From a checkpoint of a small mixture-of-experts model trained on Wikipedia: a softmax router.
Below are experts of layer 6 (counted from 0) of a mixture-of-experts language model. Rows are named router (the router's row for the expert), gate (a neuron's input weights, with its number), up (a neuron's input weights, with its number), down (a neuron's output weights, with its number) and show model dimensions 0-191. Each number is 128 + 32 x the weight over its row's rms, rounded and kept within 0 to 255.
Before each expert's rows: a language model's description of what the expert responds to; "mostly gets" lists some tokens that are sent to it at least half of the time. This comes from a sample of Wikipedia text that the model never trained on.

# expert 36
What it handles: Line and bracket openers
mostly gets: "=", "   ", "born", " (\"", " (/", "Note"
router [176  93 142 119 140 149 103 149 140  93  99 102 110 144  98 121  65 143 184 119 123 187  98 182 155 107 106 136  73 110 120 115 114 131 134 134 113 115 123 159 166 125  74  95  98 143 132 136 116 151 117 143 127 134  88 196  74 163  94 148 103 136 119 123 133 180 129 112 122 155 101 168 142 120 149 156 136 150 100  83  77 120 126 106 148 136 178 190 124 113 136 111  63  80 150 213 117 115 188 104  63  86 172 139 114 113 165 167  77 148 104 123 126 102 116 112 143 117 116 130  99 127  76 113  86  23  94 114  97  80 101 122 127 145 132 106 107 108  95 138  62  85  96 159 180 206 122 114 104  93 143 145 148 165 126 207 151 142 152 155 115 115  78 130 112 133 141 129 177 101  82 129 163  82  92 190 116 144 137 196 153  96 158  63 142 133 135  94 103 131  89 163]
gate2 [107 159 115 104 143 111 103 110 115  88 161 189  93 102 149  85  88 124  98 145 143 109 140 109 108 139 175 118 110 102  89 109  98 134  52 105  76 113 132 149 132 136 104 153 142  86 128 117 155  80 152 131 179  64 138 147 129  69  58 137 101 105 121 124  90 152 222 110  98 133 114 110  83  85  87  89 127 178 137 178 173 142 174  85 121  95 163 137 150 114  68 154 113 159 110 146  88 129 112 151  89 133 136 113  50 127 133 174 152 130 137 129 171 185 161 175 172 116 131 146 164 130  79 120 122 126 174 130 124 179 110 170 147 145 190  77 147  89 179 169 149 200 151 139 133  49 116 124 107 167 143 173  85 120 118 101 121 145  94 163  71  89 130 159 170 130 102 152  83 124 153 135 103 122 104 149 100 183 111 159  99 108 121 103 144 180 139 150 140 120  80 163]
up2 [127 174  85 126 131 118  84 100 111 125 142 166  75 165 140 129 123 217 107 120  98 124 159 148 103 175 177 149 129 149  94 135  77 122 117 133 126 140 155 164  91 189 118 167  81 181 122 139 129 134 164 148 137 133 115  98 135 131 176  79 125 163 126  79 169  81 137 126 152 105 169 135 148 130 108 106 104 127 121 133 122 120 109 153 113 117  58 108  87 125 130 117 120 136 130  78 113 105 146 135 165 128 164 150  88  89 109 131 179 140  43 164 107 148 128 138 169 110 100 128 150 124 164 114 194 111 155 125 144 171  93 156 193 162  96 114 115 128  96 132 114 161 134 133  75  91 156 137 110  78 134 123 168 141  77 100 154 132  79 144  99  98 208 107 185 111  85  88  57 135 141 143  90 149  91 131  91 134 205 155  98 138 162  96  93  52  80  96 209 110  61 124]
down2 [137 181 118  99 177 128 105 116 175  77 162 132  68 110 161 154  60 101 138 103 171 133 133 168 155 114 120 100 120 143 144 170  75 137 103 140 150 162 159 126 100 139 163 169 180  80  95 145 117  85 134 140 109 135  85 126 143 143 145 159  42 159 131 119 116 129 102 122 197 113  51 100 103 172  52 130 154  83 124 104 125 102 152 194 133 119 192 111  88  84  96 213  78 118 128 114 131 165 136 118 104 115 107 110 121 118  75  85 120 167 122 162 204 166 125 127 157  68 140 125 173 118 158 141 122 118 132 131 114 110 146 133 108 110 176 176 105 110 128 134 144 132 136 187 137 139 131 185  80 107 109 127 135 138 116 154 121 100 174 124  95 154 163 182 131 126  88 122 111 102 150 196 169 109  55 117  89 144  65 188  83 114 159 137 128 114 129 129 127 126  74 133]

# expert 6
What it handles: Years and work nouns
mostly gets: " enzyme", " film", " song", " episode", " novel", " genus"
router [ 89 104 129 147 139 156  53 133  94 103 102 120 144 178 139 121 141 129 120 175 169 147  77 132 104 194 192 148 111  87 148 119 119 165  95 191 126 111  94 160 110 153  79  93 160 143  96 105 197 140 114 168 142 166 118 173 140 148 137 125 135 115  98  98 122 110 130 146 155 122 107 109 126 101  67 174 142 132 106 106 190 163  67  92 141  76 127 189 110 179 185 125 122 168 186  72 109 143 179 129 170 177 164  89  95 116 207 105 106 123 149 141  84 148 122 117 119 159 155  94 129 151 161 108 120 119 197 142 175 157 116 161 101 108  87 116 192 119 124 136 123 160 162 157 179 113 136 111 118  87 152 113 130 166 127 159 162 138 137  89 151  92 147 108 145 220 115 221 140 150  98 109 154 153 111  81 125 125 187 148 132 134 115 104 142  83 132  86 136 150 113 130]
gate1 [128 134 123 131 147 138 188 148 108 152 131 167  96 109 104 111  97 168 119 198 128 119 105 113  96 138 148 130 134 133 115  67 112 150 144 145 163 125 130 138  99 111 130 128  84 139 112 174 132 114 168 145 123 136  72 131 102 114  98 197 126  80 123 195 106  93 103 181 136 116 114 115 109 137  95 110  89 104 147 120 141 193 154 100 115  90 192 124 137 131 111 152  84 103 189 183  87 135 170 102 198 155 170 136 154  87  95  96 112 132  84  98 125  96 105 190 157 116  96  73 123 126 142 135 112  73  55 125 154  77 195 167  88 135 106  51 155 114  82 157 116 138 151 121  94 143 159 152 153 125  83 207  81 123 135 117 153 151 158 102 106  65 119 143 126 131 129 137 200 125 134 159 167 141 121 123 168 147  89 196 133 187 122  77 106 169 108  94  94  63 157 110]
up1 [164 134 128  86 118 141 138 133  89 138  99 111 152 194 101  68 139 162 144 138  82 127  63 124  92 115 151  99 180 158 110 118 178 170  90 148 105  83 168 157 127 139 182 111  51 106 109 126 176 131  85 113 163 154 155 168 148 128  92 134  73 105 111 137  95 110 115 180 130 122 119  96 113 128 180 118 138  99 136 108  67 119 163 200  88  62 101 103 122  91  79  68 131 137 103 165  81  93 133 131 156 111 114 115 162 107 182 122 139 146 145 132  87 103 152 163 117 114 168 139 142 172 128 159  84  85 117 111 107 102 102 157 143 100 145  64 122 138  84 179 130  60  87 115 116 101 144 124 182 160 136 129 177 117 151 148 168 147 142 149 116  80  84 151  98  99 150 107 166  96 137  88 152 143 192 193 123 108 145 203 176 172 169 163 137 178 151 119 100 114 118  91]
down1 [122 135  96 151 187 172 141 151 104 124 128 108  98 111 123 178 148 171 157 150  99  89 150 151 140 107 150 161  77 123 135 135 136 138  66 165 110 148 111 103 124 106 179 161  79 137 122 133 140  51 112 167 115 160 128 166 118 154 153 117 111  98 224 231 126  62 104 170 117 153 106 136  98 118 165 157 121 130 186  82 100 143  72 114 120 139  83 167 133  77  97 140 103 109 156 150 144  69 136 149 137  60  66  88 163 128 134 107 112 157 120 103  87 130 106  96 137  82  45  97 129 170 110  90  94 130 119  88 153 179 175 161 119  92 139 136 121 107 135 107 141 116 142 133 146  95 216 172 148 110  73 124 149 176 100 146 154 121 159 143 152 125  89 135 148 120 141 129  98 163 157 122 118 106 146 123  94  81 186  97 147 153 110 144 128  93 117 199 157 115 158  78]

# expert 17
What it handles: Coordinates and infobox units
mostly gets: "′", "″", " sq", " UTC", "sq", " Insecta"
router [148 171  95 152 148 120  91 141  99 156 112 138 147 117 111 154 147 158 171 141  76 125 137 142 103 138  82 129 160 158 108 165 137 110 120 150 126 139  71 146 115 159 141  70 128 182  82 187 117 149 106 134 124  91 107 128 131 110 145 125 136 134  84  39 132 159 186 119 108 138 168 152 163  95 150 138  73 178 128  89  95 134 113 166 134 187 141  54 109  48 141  98  89 149 175  79  96 116 178 146 146 131 178 163  80 145 131  91 134 147 116 155 176  94 116 100  97 152 147 152  63  97  80 129  59 187  87 128 141 171 120 157 109 114 162 100 106 149 138 121 147 143 151 116 131 180 117 170 138 120  89 132  87 158 143 124 134 179  52  73 124  90 137 149 153  99  88 145  83  89  87 169 107 127 114 122 186 133  89 110 197 131 130  41 149 105  93 111 107 106 133 130]
gate1 [124 126 117 119 131 121 167 147 135 122  89 199 176 133 145 126 145  80 112 129 130 137 108 180 115 140 124 114 164 155 178  78 137 122 104 162 133 102 106 123 170 145 118 139 111 149  88  89 149  97 149 128 134 134 148 155 140  85 108 132 112  94  97 120 168  95 131 203 102 130 139 122 151  95 184 142 104 159 169 156 104  84  79  72  90  86  76  68 148  96 199 143 148  86 148 105  44 104 130 103 133  75 122 148 147 143 103 166 139 159 131  98 155  98  98 138 123  85  58  84 116 149 118 173 142 122  83 137 122 129 138 131 134 112 176  60 160 157 124 107 124 166 142 115 143  95 139 145 154  59 166 121  64 175 198 137 155 107 144 118 111 220 103 106  49 148 150  70 122 138 146  91 132 151 160 159 105  83 183 155 174 192  92 121 131 133 115 151 136  91  76 143]
up1 [223 168 149  79 157 155 151 164 117 132 176 128 103 190  93 139 140 155 120 165 134 128 106  75 139  86 143 157 134  74  98 149 118 160 119 141 122 109 115 124  75 132 130 175 218  79 152 127 135 136 139 101 126 145  80 181 134 144 134 139 110  88  76 121  99 120 172 103 104 112 148 157  88 125 145 152 132 121 126 146 117  68 138 131 185 114 121 141 134 136 120  76 161 148 142 101  97 102   9 125 138 134 131 135 106 151 100 147  91 125 130 132  85 136 112 151 131 185 115 118 107 104 119  96 129 136 155 142  71 107 112 132  81 183 150  97 103 136 103  73 121 147 138 132 170 101 114 167 123 134  86  95 177  92 138 118  89 233 168  90 118 153 116 181 107 158 124 114 102 182 130 114 122 135 206  97 120  59 150 108 193 100 107  88  81  93 135 124  94 144 175 157]
down1 [134 171  88  79 184 185  71 122 104 117 104 118 109 184  94 155 140 133 158 149 120 142  70  80  77 109 148 137 119 103 137 104  93 109  98  81 105 156  76 107 173 132 113 139 186 139 123  60 180  95 102 196 101 141  93 120 184 114  58 206 123  67 123 133 146 139  67 121 157 170 165 120 163 172 142 120 137 150 134 123  85 140 101 147 171 136 165 137 131 114 114 147  69  80  89 116 128 115 156 159 151 179 119 141 120 145 150 115 161 117  76 122 130 151 178 166 101  86 125  80  97 134 114 131 131  92  98 185  46 148 112 181 125 151  93 116 154 159 129 107 147 151 132 112 126 184  72 150 152 107 118 160 131 133 147  96 136 121  83  92 161 119 115 167 147  82 148 141 134 136 180  73 148 175 123  85  70 110 138  79 169 133 101 126 140  82 130  87  89 145 138 130]

# expert 21
What it handles: Section headings and table headers
mostly gets: "|---|---|---|", "|---|---|---|---", " Pts", " Votes", " Pld", "|---|---|---|---|"
router [107 135 133 119 180 151 140  94 157 124  71 158 153  95 119 121 115 134 139 156 136 163 111 115 116 125 105 116 113 116 190 163 111  90 113 125 106 124  89 144 144 104 144 130 159  79 154 168 102 129 215  87  63 171 185 148 119 174 106 109 102  62  74 153  98  69 169 106 114  63 113 149 140 152  82 116 124 179 123 110 119 140 118 143 126 119 161  84 162 137 165 148  73 158 160 128 115  80 137 151 130 170 166 196 152 138  90  91 126 156  99 128  68  96  67 170 122 163 132  74 132 155  90 120 131 142 137  76 122 135 180 100 142 185 172 106 116 122  85 108  87 102 151 173 109 163  55  90 133 165 152 156  91 102 186  99  99 112 130  64 136 168  91 134  89 167 110  93 131 171 156 125 128  78 104 112  72  96  91 106 144 126  53 118 102  99 122 107 149 112 157 130]
gate1 [113  86 130 111 120 141 136 159 129 139 134 127 167 209 118 119 191 103 137  82  98 132 120 114 182 103  73 148 121 147 100  73 104 151 210 152 133 171  89 118 138  95 159 141 131 121 107  71 132 122 154 139  85 102 146 147 133 116 153 107  96 115 124  95 120 171  87 141 110 109 123 115 117 109 141  49 150  82  57 139 116 111  76 148 120 180 106  82 162 139 163 184 125 163 101 136 102  82 205 108 116 141 127 110 159 108 140 126 151 147 113 136 140 182 133 114 178 129  77  98 140  88 109 156  79 145 169  75 131 159  97 100 168  74 110 111 103  66  84 118 103 154 154 103 104 156 144 135 138 189 133 126 147 107 102  72 122 142 124 125 171 160 122  96 177 121 166 121 119 129 104  57 151 125 176 120  99 135  51 122  90 106 145 185 158 128 116  40 130 154  65 179]
up1 [124 121 146  97  62 148 111 112  80 173 165  83  92  85  73 121 113 146 171 109 140  74 189 126 157 129  66 127 189  88 152 140  96 136 122 135 147 172 106 103 164 143 215 122 161 151  94 123 150 168 140 198 150 125 146  91 117 164  74 140 145 103 183 174 127 131 130 131 116 105  73 144 152 175 133 157 180 173 148 108 136 117 154 159 164 108 123 154  93  92 120 174 189 169 111 102 127 121 146 134 151 183 177 158 188 105 170  99 122 111 180 119 124 110 128 148  96  90 103  95 157 180 115 106 162  86 139 120 156  45 152 120 136 150 129 157 139  62 134 118 141 149 145 125 160  88 144 140  54 151 156  88 166  90 154 155  82 159 110 190 127 108 126 113 102 159 109 163 159 127  85 109 104 141 175 100 128 143  99 122 124 151 135  93 130 167 119 123 189 135 168  76]
down1 [156 150 150 166  73 161 118 161 104 120 142 114 174  92 132 249 182 169 131 180 113 153 188 137  82 170  81 160 116 116 137 153 132  60  69 108 144  95 102  67  84 111 124 161 105 151 124 104 103  89 175 113 108 110 158 117  80 156 127 113 151 102  94  76 157 110 149 151 121  53 178 165 130 115 138 145 110 135 131 157 140  90 131 134 131 105  82 122 132 133 135 165  74 137  64 137 130 151 110  77 174  98  72 148 113 111 113 131 138 136  77 105 145 113 120 199 122 154  81  88 107 101 102 142 151 129 106 108  89 111  21 141 146 152 117  99 125 152 146 119  92 135 150  81  76 139 149 174 109 143 163 129  61 146 142 118 115 125 161 118 117 141  93 109 105 169 135 120 111  98 157  56 180 123 112 136 122 128 120 101 127 149 131 154 163  71 136 148 172  73 152 122]

# expert 28
What it handles: Section heading markers
mostly gets: " ==", " ===", " JPL", " ====", " Coordinates", " Socorro"
router [187 142 113 137 137 127 148  68 139 126  89 136 122  51 133 125 148 171 144 152 155 143 117  69 175  56 135 123 118 129 131 184 133 132 166  85 154 125 122 148 151 101 127  88  74 134 125 101 125 110 191 134 166  91  86  65 159 161 131 129 150  98  88 132 144  98 159 155 151 158  64 155 125 139 168 171 110 174 120 125 116 133 215 150  78 138 111 176 148 142 143  92 120 103 142  93 131  87 147  86 151 157  54 154 120 153 131  84 118  83  35  92 158 156 131 159 144 168 124 121 133 110  77 167 112 151  83 136 161 182 137 110 145 128 112 146 136 101 126 166 113 124 178 133 180 158 110 148 180 114 113 125  75  77 105  66  90 108 157 145  71 126  63 116  52 122 155  90 136  97 135 132 111  81 139 143 171 107 100  88  84 147 136 110 162 145 137 162 140 145 172 135]
gate0 [136 106 135 101  76 218 125 144 135 144 204 134 135 170 100 108 150 130 134 101 134 127 111 133 131 153  95 115 163 173  86  93  92 125 125 147 100 126 172 197  55 117 124 134 149 149 130  78 154 157 111  88 100 140 107  91 171 154 150  78 103 122 178 134 137 154 152  56 143 125 125  93 131 160 150  91 100  86 132  75 104  98  42 121 138  70  91 125 116 169 173 115 203 193 132 111 128 127 152  85 139 182 123  76  69 135 165 108 160 109 149 152 137  93 179 111 154 133 148  47 130 106 151 160 137 108 150 125 173 160 130 168 129 108 158 143 109 141 117 111 139  97 120 106 113 100 110 107 103 201 146 126 138 130 115 109 121 103  79 100 146 168 147 139 130 135  46  82 111 124 130 163  47 111 132 158  89 159 181 121 169 164 109 129 165  95 135  90  98 134  93 148]
up0 [141 129 151 139 111 163 129  46 134 140 162 138 104 130 112  86 154 138  84  83 168  63 140 115  86  76 154 187  89 153 106 139  77 118 156 175  83 105 174 127 119 104  93 163 127 150 133 123  72  92  97  83 144 136 103 110 120 176 139 135 138  84 153 136 161 126 150 162 194 139 138 158 107  97 148  90 137 129 104 124 115  82 112 153  89  81  77 203  96 162 119  98 200 136 119 134 141  43 122  71 128 116 102  59 125 142 151  85 150 120 135 113 129 151 157 144 125 116 108 123 112 125 160 114 127 119 148 163 159  96  94 134 170 141  86 151 135 157 142 143 177 128 131  93 145  78 170 135 151 156 108 129 115  45 104  84  94 139 133 160 146 102 100 171  91 113 175  96 102 166 158 128 158  93 147 120 100  64 146 145  66 132 135 161 150 120 199 136 134  69 112 215]
down0 [131 152  98 131  98 136  77 171  84 122 135 145 140 118  86 156 152 105 112 145 110 217 135 108 127 145 161  55 152 207  91 104 110 150 146 117  90 104 165 112 143 141 149  87  98 107 162  72 100 197 110 145  81 113 174 187 100 147 107  79 146 105 123  94  84 153 134  96 161  97 156 160 109 164 149  64 120  55 139 120 160 115  93 119 178  47 197 141 149 103 162 115 135 194 118  87 184 127 177  60 159 163 154 142 138 103 154 153 136  57  80 191 121 110 145 125 120 109 104 105 122 114 117 167 116 128 122 140 102 128 148 158 151 133 142 111 118 119  65 145 125  93 107 142  74  98  83 129 143 145 184 163 123 201 113 109  83 118 125 146 159 129 143 157 149 128  77  83 121 133 147 111 157 102 143 136  88 149 122 137 175  99 104 101 152 143  77 114  95 147 109 151]

# expert 39
What it handles: Line ends in lists
mostly gets: " ;", " Infraorder", " ago", "inae"
router [124  97  83 139 110 172 121 115 122 112 105 108 108 134 163 140  96 153 185  89 118 169 120  82 154 116  98  74 162 108 158 168  85 125 138 154 109 109  94 126 135 129 149 140 145  97  98  89 119 118 119 121 139 179 112 170 121  86  92 107 100 139  86 171 142  37 160 154 137 105 174 104 127 160 123 119 119  94 144  98 152 158  78 137 136 157 107 110  68 149 205  81 157 165 170 110 153  69 135  98 174 174 145 143 128  93 161 108 168 156 153 145 106 117  77 115 133 143 112  90 158  63 199 123 166 133 141 167 145 121 140 182  66 150 153 107 175 114  86  79 104 143 149  90 193 104  82 102 136 140 102 142 159 140 176  97  68  94 140  95  47 135 120 133 156 132  93 147 146 131 108 165 151 172 134  94 128 120  58 136 147 158 136  50 140 134  57 151 112 129 123 176]
gate1 [163 118 115 133 207 127  69  82 161 219 109 141 146 228  72 137  90  73 137 108  84 153  95 161 145 110 185 146 101 155 150  85 108 107  64 116  90 160  98 194 119  92 154  97 133  93 109 144  88 151 129  72 126 111 114 167 145 130  87 154 130 167 117 143 127 108 146  90 110 103  91 189 104 114 173 103  67 126 105 134  83  86 203 107 133 134 165  92 136 125 113 112  98  87 138 201  90 102 113 102  97 112 149 167 138 171 153 135 121 119 149 164 145 160 125 185 133 166 111 154  75  94 100 163  96 146  82 135  97  91 173 125 136 109  82 137 136  95 102 107 134 116  96  89 118 147 156  97 104 140 122 107 121 139 122 136 130 116 106 101 129 157 159 161 156 114 129 163  75 150  99  53  94 117 146 179 126 135 138 109  94  73  99 125 137 120 141  86 136  78 158  92]
up1 [179 154  88 134  88 138 123 156  92  74 175 105 108 205  93  91 117 154 107 123 123 135  96 100  75 165 156 120 159 132 196 136 152 119 157 121 122 111 176 147 139 155 136 141 131  66  88 169 162 102 109 122 119 151 176 153 180 102  88 125  87 185 164 154 120 138 139 125 188 178 103 114  93 179 154 111 139  81 127 140 177 144 212 115  81 123 139 122 140 157 126 138  94 116  62 176 103 161 207 114 157 152 125 169  92 141 143 130 132 164 163 167 114 121 120  89 163 131 142 131 105 130 147 134 174  95  71 150  71 169 115 173 198 149  59 121 104 122 116 111  95 124 140 139  90 174 167 100 129 104  91 116 118 114 134 117 135 151 192 124 105 147  80 133 209 113  91 152 132 169 126  65  97 129 100  82 152 149 133 146 103 132  78 146 106 127 151 145 179  87 106 126]
down1 [ 49 110  73 113 131 118 136 140 110 145 116 132  91 138 129 142 108 128 138 127 155 156 119 136 146 128 166 166 171  79  52 165 109 137 106 158 103  93 164 113 110 147 165 133 170  85 107  88 190 174  87 122 129 149 128 150 105 154 160 159 110 103 118 103 148 112 103 117 111 168 118 130 135 113 148 106 129  15 161 134  92  76  91 169  99  82 134  76 141 134 158  43 147 146  78 122 155 110 125 113 141 139 139 181 116  66 107 136 123 180 116 127  98 141  98  94 142 182 123 144 126 125 129 145 157 208 137 157  97 188 141 198 116 166 177  68 155 103  46 114 125 152 171 106 139 108 106  90 105 143 103 131 117 161 121 142 105 136 111 101 118 159 154 159 216 163 152 181 136 138 180 144  85 102 150 148 116  86  78 119 120  93 101 171 177 119  77 119 122 104 111 132]

# expert 37
What it handles: Names and text in table cells
mostly gets: "\\", " \\", " Operation", " Safe", " Chevrolet", " Bass"
router [ 94  69 107 166  87  83  75 141  71 145 165 174 178 171 134  99 129 159  91 100 134 155  96 122 168 160 107 113 118 119 127 158 129 118 180  89 117 129 118 154  97 143 101  47 176 153 122  97 177 139 117 138 150 153 143 164 171 156  87 140 148 143 147  94 101 114 106 105 148 101 116 105 108  53 102 127 134 148  90 169 178 160  93 105 133 125 163 134 147  87 174 105 148 151 163  82 152 121 153 125 186 152 165 104 123 120 153  86 101  64 145 122 153 152 118 118 147 145  97 144 119 101 176  78 143 111 178 159 152 149 171 126  88 122  98 211 174 171 128 140 111 154 161 124 111 110  87  90 128  37 186 162 136 117 119 113 138 166 121 140 134 112 138  57  96 166 136 183 178 130  82 114 177 126 148  77 156 161 152 110 150 137 188  79 128 121  99 111 110 134 176 184]
gate0 [128 126  53 113 123 108 145  84 145 144  64 167 141 121 134 114 131 121 146 128 125 132 130 123 196 133 123 110 102 117  82 140 168 120  47 106 102 124 139 115 152 136 142 105 142 159 105 130  62 156 167 127 106 101 101 125 131  73 147 126 144  92 124 172  76 116 121 149 146 135 152 118  87 179 149 105  98 163  98 144 105  87 118  95  91  84 163 119 148 103  90 149  60  75 146 200 147 144 163 156  93 101 186 146 159 164  80 178  88 156 105 147 114 110  90 111 207 161 168 187 111 158 120 131 112 160 154 117 114 142  83 150 124 127 153 141  70 118 140 128 132 130  39 152 161 118  77  76  59 156 127 111 139 145 123 171 144  73 167 136 132 151 143  67 157 156 151 148 125 142 147  79 124 196  97 147 128 118 125 108 145 161 162  99 137 217 122 161 119  77  66  98]
up0 [122 135 125 143 110  65  62 127  79 147 159 103  45 103 136 157 144 166 143  91 122  91 133 125 125 184 121 155 145 140 178 157 150 113 148 183 109 141 150 209  98 132  98 143 127 183  94  45 132 159 147 106 150 146 100 108 123 165  78  89 178 169  55 141 128 105 138 156 166  64 155  99 130 102 146 141  75 158 150 178 142 118 140  86 150  77  94 121 104 162 138 133 132 139 136 111 162 162 172 112 131 112  98 138 104  77 155 118 142 164 116 174 182 183 141 192 110 112 155 140 145 209 148 151 121 143 175  88 175 123 153 114  79 120 144  83  97 125 113 151 125 123 165 111  96 123 113 141 137  80 153 117  67 119 138 141 111  99 112  67 143  92 181 119 115 152 137 163 140 125  97 125 105 108 104  99 117 181 165  92 123 151 191 118 155  68 197 118 143 146 105 156]
down0 [134 131 189 156 153  89 125 140  51  89 152  59  23 150 162  93 154 207 135 134 152 134 144 111  89 107 158 212 131 178 140 185 152 155 141 114 134  85 165 166 106 100 127  94 167 104 144 148 177 142 115  95 131 151 173  94  88 154 113 109 121 119  97 135 116 154 168 124 122 151 106  80  74 133 121 132 167  90 131 155  95 133 162 109  98 156 121  98  69 167  93 160 118  96 120 104 127 113  84  85 101 144 107 165 106 149 118 131 176 169 149 168 163 168 146 149 153  92 126 131 102 152 132 141 101 127 187 176  95 144 128 135 108  91  82  45 141 150  93 155  95 140  96  56 101 101 136 135 119 120 149 139 102 127 133 127 105  67 142 119 158 121 112  80 108 145 125 143 166 156 146 167 131 146  82  48 159 147 121  90 120 124 108  83  69  70 135 137 119 165 123 165]

# expert 13
What it handles: Digits in large numbers
mostly gets: " billion", " million", " percent", " £"
router [134 158 117 129  94 136 101 167 158 122 171 168 193 186 163 131 149 114  95 183 107  87 166 173 172 183 138 116 178 110 154 163 102 136 151 142 176 124 171 183 165 179  73 145 129 126  96  99 144 166 103  74 104 145  88 135 119 124 176 136 155 150 121 138 148 169 102 186 198 104  76 166 127 124 136  95 153  46 105 139 111 146 144  96 147 123  99 123 104 188 161  77 126 148 154 134 116 211  98  87 150 132 189 142  47 104 161 144 102 109 187  72 141 102 136 113 115 154 171 124 189 102 154  80 165 135 142 163 113 116 152 106 145 126 141 162 116 147 133 141 117 120  86 168  84 125 104 135 107 129 117 156 148 148 147 145 181 156 105 126 196  94 178 128 165 160 104 170 154 120 144  90 101 162  82 111 184 133 137 112 125 102 179  83 107 120  93 116 119 126 105 116]
gate0 [119  96 193 178 155 133 120  64  91 214 138 167 133  93  99 127 149 149  65 113 151 134  84 115  97 133 106  78 146  94 165 147 132 119  94 171 116 107  58 101 140 166 150  70 139 140 150 162 126 152 159 149  70 173 169 191  54 143 125 118 150 146 119 131 132 152 156 171 134  63 147 143 163 163 181 128 155 139 105 145 195  84 147 151 109  89 106 172 132 118 147 176 194 143 176  81  53 111 141 130 117 138 145 134 118 127 124  81 198  88  77  53 117 148 147 114 139 154 151  93 115 167 118 124 149  82 162  73  92 126 158 136 179 151  93 141  96 165 103 101 130  94 137 120 115 136 106 179 146 146 133 159 121  88 145 138  91 145 135 143 147 147  84 133  89 123 158 117  96 110 149 114 127 130 166 137 110 105 165  74 111 122 140 166  99 129  71 152 173 174 143 135]
up0 [154 173 114 126 114  97 170 144 137 118 101 153 175 148 160 146  78 116 196 103  97 100  96 167 131 135 156  84 145 190 122 126 115 127  97  87 149 131 140 146  86  78 145 170 132 157 113 151 118  98 100  89  85  51 139  88 139 108 123 167  99 107  69  98 116 109 123 103 126  65 145 116 122  99 133  94  87 140 137 167  61 142  98 112 176 119 142 106 145 114  91 109 100  87 147 119  99 139 127 193  16 109 147 116 146 110 161  91 140 122  94  48 109 104 110 140 101 101 139 127  82 142 141  94 102  97 101 157 116 107 158 146  98 143 102 118 148  57 133 135  55 114 128 107  97 131 141  86  85 138 128 190 124 117  96 192 117  72  38  93 124 159 132  79 140 134 148 148 166 138 144 156 131  98 137 144 135 114  81 133 136 105 140  82  95 180 114 105 167  59  85  89]
down0 [139 138 119  98 146  83 140  61 104 106 171 139 116  99  57 190 117 118 135  93 136 158 106 144  96  80 195 104 147 100 148 153  80 168  99 153 125 142  97  95 119 128 127 159 122 142 205 102 105  94 130 146 172 129 165 134  86 123 161 179  98 115 137 140 119 107 157 118 152  85 195 114 105 138  90  86 148 190 155 142 114  96 136 106 173 100 189 175 118 119 175 161 104  74 133 129 149 112  98 154  73 154 147 115  95 131 124 130  89  95 169  76 132 144 137  86 111 142 120 153 146 165 152 105  76 148 154 124 134 122 122 149 124 114 142  88 141 115 129  90 148 149  55  93 122  94 154 109 161 160 148 129 142 104  97 123 131  93  68  90 175 148  99  87  92 109 133 145  92 130 176  50 160  44 152 172 109 119 152 133 140 161  44  99 138 108 121  54  94 149  58 134]